From a checkpoint of a small mixture-of-experts model trained on Wikipedia: vocabulary 8192, 34.8M parameters.
Below are experts of layer 2 (counted from 0) of a mixture-of-experts language model. Rows are named router (the router's row for the expert), up (a neuron's input weights, with its number), down (a neuron's output weights, with its number) and show model dimensions 0-191. Each number is 500 + 25 x the weight over its row's rms, rounded and kept within 0 to 999. Numbers have three digits each.
After each expert's rows: a language model's description of what the expert responds to. This comes from a sample of Wikipedia text that the model never trained on.

# expert 20
router:500508489524538462503456516453520520463497514455465483504529539471499450459518501527504519479498501505491489525467476522501532523477505490496517467510532562535486512526501505522522512534508496538506516524456508468492516528529485512489513516486506480477496531538472536488548543502504497527484452457527504526516468506508543500466478487508504555518507454508482437524513519486499458460461465475493487446461511503503527536481480512492524551486513534487504517509490462488514507503504524507503502498470539508475514481482485509511502461501506489477519476491473479507553467496485520561
up16:514463497526475470509495485490521481491504526534482495530474483475495490531533508504516480535503472501493514539494481543533501455552485509511503440528477538482527483479522519487487508486509528480532512519441509514475518505486471512500475451519471480474521482448486485536461518475536524497513488538521509495521548476518513511488546537528501509488501504497477489510490473501543518506557528495464493483457476515522488488447471498471537477522457492527506504511496481505495523475517572476462516512482480543499487459482453489523460529514499493529482502529517480455494517467505477543
down16:499526522556467447514559500539540516476506530478466507493491498498524477503473510496543490466500508526496534489526493488493463501496538471489473481505525537518467495488510492494506481536525480467545479524486508518478487508498468523496463490488547481486529482515522431517499499436517522479496482537543489479460513490504484504461520488497508475550523491509537516501532500500530519509501468506505467472494515523468488490519448527488513487532498504524561485469463444485539500499516479475475508554533503509507479446502529484468495543479517522470511507491481490517492530454482491500
Capitalized adjectives and ordinals starting names and titles after the or The, such as Seven Years, First World War, Roman, Holy.

# expert 19
router:524494564477454464496515497498481493458492475561508508522478518469498504541474491536498510499516514493496461499453502482504517479477495502519491550547485531497499508496545507483497517495495496510482508478568513508518558487488490534495499509514518469488514516458466502502515473455481500502493509520507477495514532494550510444483520506514469545570510430462518494524501518482509546507492446463481466506496539517474505477506490443529517493496533505514474509545496467482501480476509523452483512494519475502480529511521512500515513504519465459513493524539523483478518501459515490475
up0:530530508522504513488513503506524493520471503536505497516521465458544483508504514510494496476529511552481505450469513489483505490500559505502527514497496502478492495480472510530514500477481486506458510430473524480528511497481510499540473495499495513491501507565459530510485484489492505526484536524457484491511487519443499497476558517516527426537430412473475520515474500496557489523493465500496489480506534535499530534476484465473500515516474517457543508530471476494488498481541496498495534520546464506487502507512480513520512486483517489506486488500509492461535496505505501490
down0:497462493492500523515485512457503524532498464552540525522530498496460516525474464497513478498462460497477484503520516466488449511471494514476521486552488509482498511520548536523489511518499525492533473537541518512499503480500478499499477522532519506508485448457506505508507497497483526537500494499567456472488524546516494502472485480518454522552495502512481503542548510512457473515487450472548510454477493475502500500527472473490491528544523477508510482509511507485509487474515560474485443507450503509507473470486497475514518511541487499547505505476522453482484474490501510503
Final head nouns of named places and institutions, such as School, Street, River, Airport, House, Railway.

# expert 63
router:497540592521484495471439509498479519438504552522494503470510520525525467542504488493589510477446555502571495489532490461526483495507525499460484561479495513503511508471491506521496510522465493490509517504493475479501519543529516525466482468507509483480484556481513487579488514518475496497517453491511523463503487526491487485493480506497478481484497508475513477499488502483545486494501487509488517522473508503489492511477507527505507503499489490492453489489506517475542501539498510488469481490521478459533536483471484502495528487521535465499489482509532511490484479517502510490
up0:526471520514491475490449484518484498490536537471494528497492517531462518525498479511495488520477527493498534486477517507500497537473448510490477510482504478485514523517510500486499503516519503465474565503518452552482510512540525467541490501507457522480501493489524492476508462530542487506524522487505535479467521529498496473503502495468482510479528498493516443486435534500489497506472512478529510476527525470509521542485488516508460480495471483460463494492538522475517591510529511539483466481506491450489519464521518510550533484474505515504517537519502487438511533491501497468
down0:505522532543493488484524516522511490491490514494477525549472495477527506455546518478489504483512476523490491495472515527523489485523524502473473480581482527499477482478507535483520527481471490539464490552515472517540492494479446538445501480453520462503479499542504505543492526494466482467490494503523491475488482518511481496471512486550501448485491534506500552512460496471492524494493484501516493502496507526496482463484479491510528535512500464486511524534492558497485485492458518491491542499476505544524507497489497489510474501490529502514525429499455477526480494470553504550
Space tokens right after a table pipe or colon, starting cell values such as years, numbers and names in data tables.

# expert 57
router:504498496503485466494465508464499508517486479470497496517540535513514515564518491494545507458478529511495467499505544489525511526459503458514473500435549561501501530543486519511513482490483499511490475504503508458501524561527495521479502473473508463512543509484519502535484524487483475490498513520501522499492478497534551480508502533473524511483503506482498477513508486462491471533465497436515460505483499554501503473490494470488515529492516519467510490506520522488496518491520502494521502514484493503502577525437517518443477454507515478500513481544504510462525501500484432489
up0:496481510496484524492525529525506490516467485513512479506468551492520461459482517486518511490505478471482472488460513520507473475477471485501450511479486525502477482494533506494506499517497564496508479505500510483538549500475530517501492506489486489487482510564439530550526490474583549511501500499489477524511491497472513502489476511495495460492485525503504514510494497507535505487494507508498484539489545491462496551511447451493554572496461505480531488502431481504527487490515530507494516524486510491507495488471506517502519516504520500514565524474492522533539476453546494513
down0:496507524475493491473525500488466487464508581574528505504450479483478505496449453558512508500499503506477478526517571485510474482485482499479510488539476504490485508554505477472520507488534550502504482517474486491531510461485472458513488440458549455491506490481513519553513530486475460507458486542498525450503487522522505508499481487510528461494467501508485500506515516494483512481522510515511475510473514463530490478502487503546490496503503472504545489508495471508512499501526495504493528521485468482547447497501527503499498485530547499521527497486504519495507487488512557517
Capitalized words opening names of places, awards and charts, such as New York, Billboard Hot 100, Best Film, Gold medal.

# expert 50
router:516501526485512480530466517524476497492519540505472448492538478504491511509465499490475511494496465514466498486490523455519479542492481499487473566481508522510490512445515514503537522507486509482484458510530516520454513493522557496503484488490536489475502514478507511524494505519481470493526479521527478487569501550464503485449488496488494557500575479552476547544510485505485535526500514491465428488509480509525532518517518513485518513480495526445529484488493513523554484485504517519489478483527539477511486451482495485483499488498528472478486486455521480496497505484482515514
up0:453487539526497499514507515506527436462473466509496436514534505515494509479509513458529491456539480510500532515481501471514487558478439483508495493492467504502536511500512476524511487492539519477538560512544486463530465450508488483512454484521441494475526518482486487484459507518494515532519530512520491481527531525503502473502495488552487498523489481528501452529521511497481493470509514445488489480498509508510514497519535485477546518477458551493518515504489519496574479479493514482503495503513497478505481491510485485512490495501546461533476459492517495494545484505510487521
down0:542496466494497459521526514522474493499540501514509495494508509494487476521531508508494483510474516467469554507488495491489483471502564534484520514502489497533450486516507495529476529536499479501480517524477488493498502538519481502504492526449553524479486455451463513526532492493525475455466516492473522511479480522535519526509436495488502512476470507521534557466484458526456514531545514534493518499507512524511491503458464530503474473500475457493490491466511478520455496530512519464537514482496564498488521476479456519504532525501489522483526524502473525516450523471502494522
is, was, are, were, has, been right after a subject, especially in opening definitions like X is an American.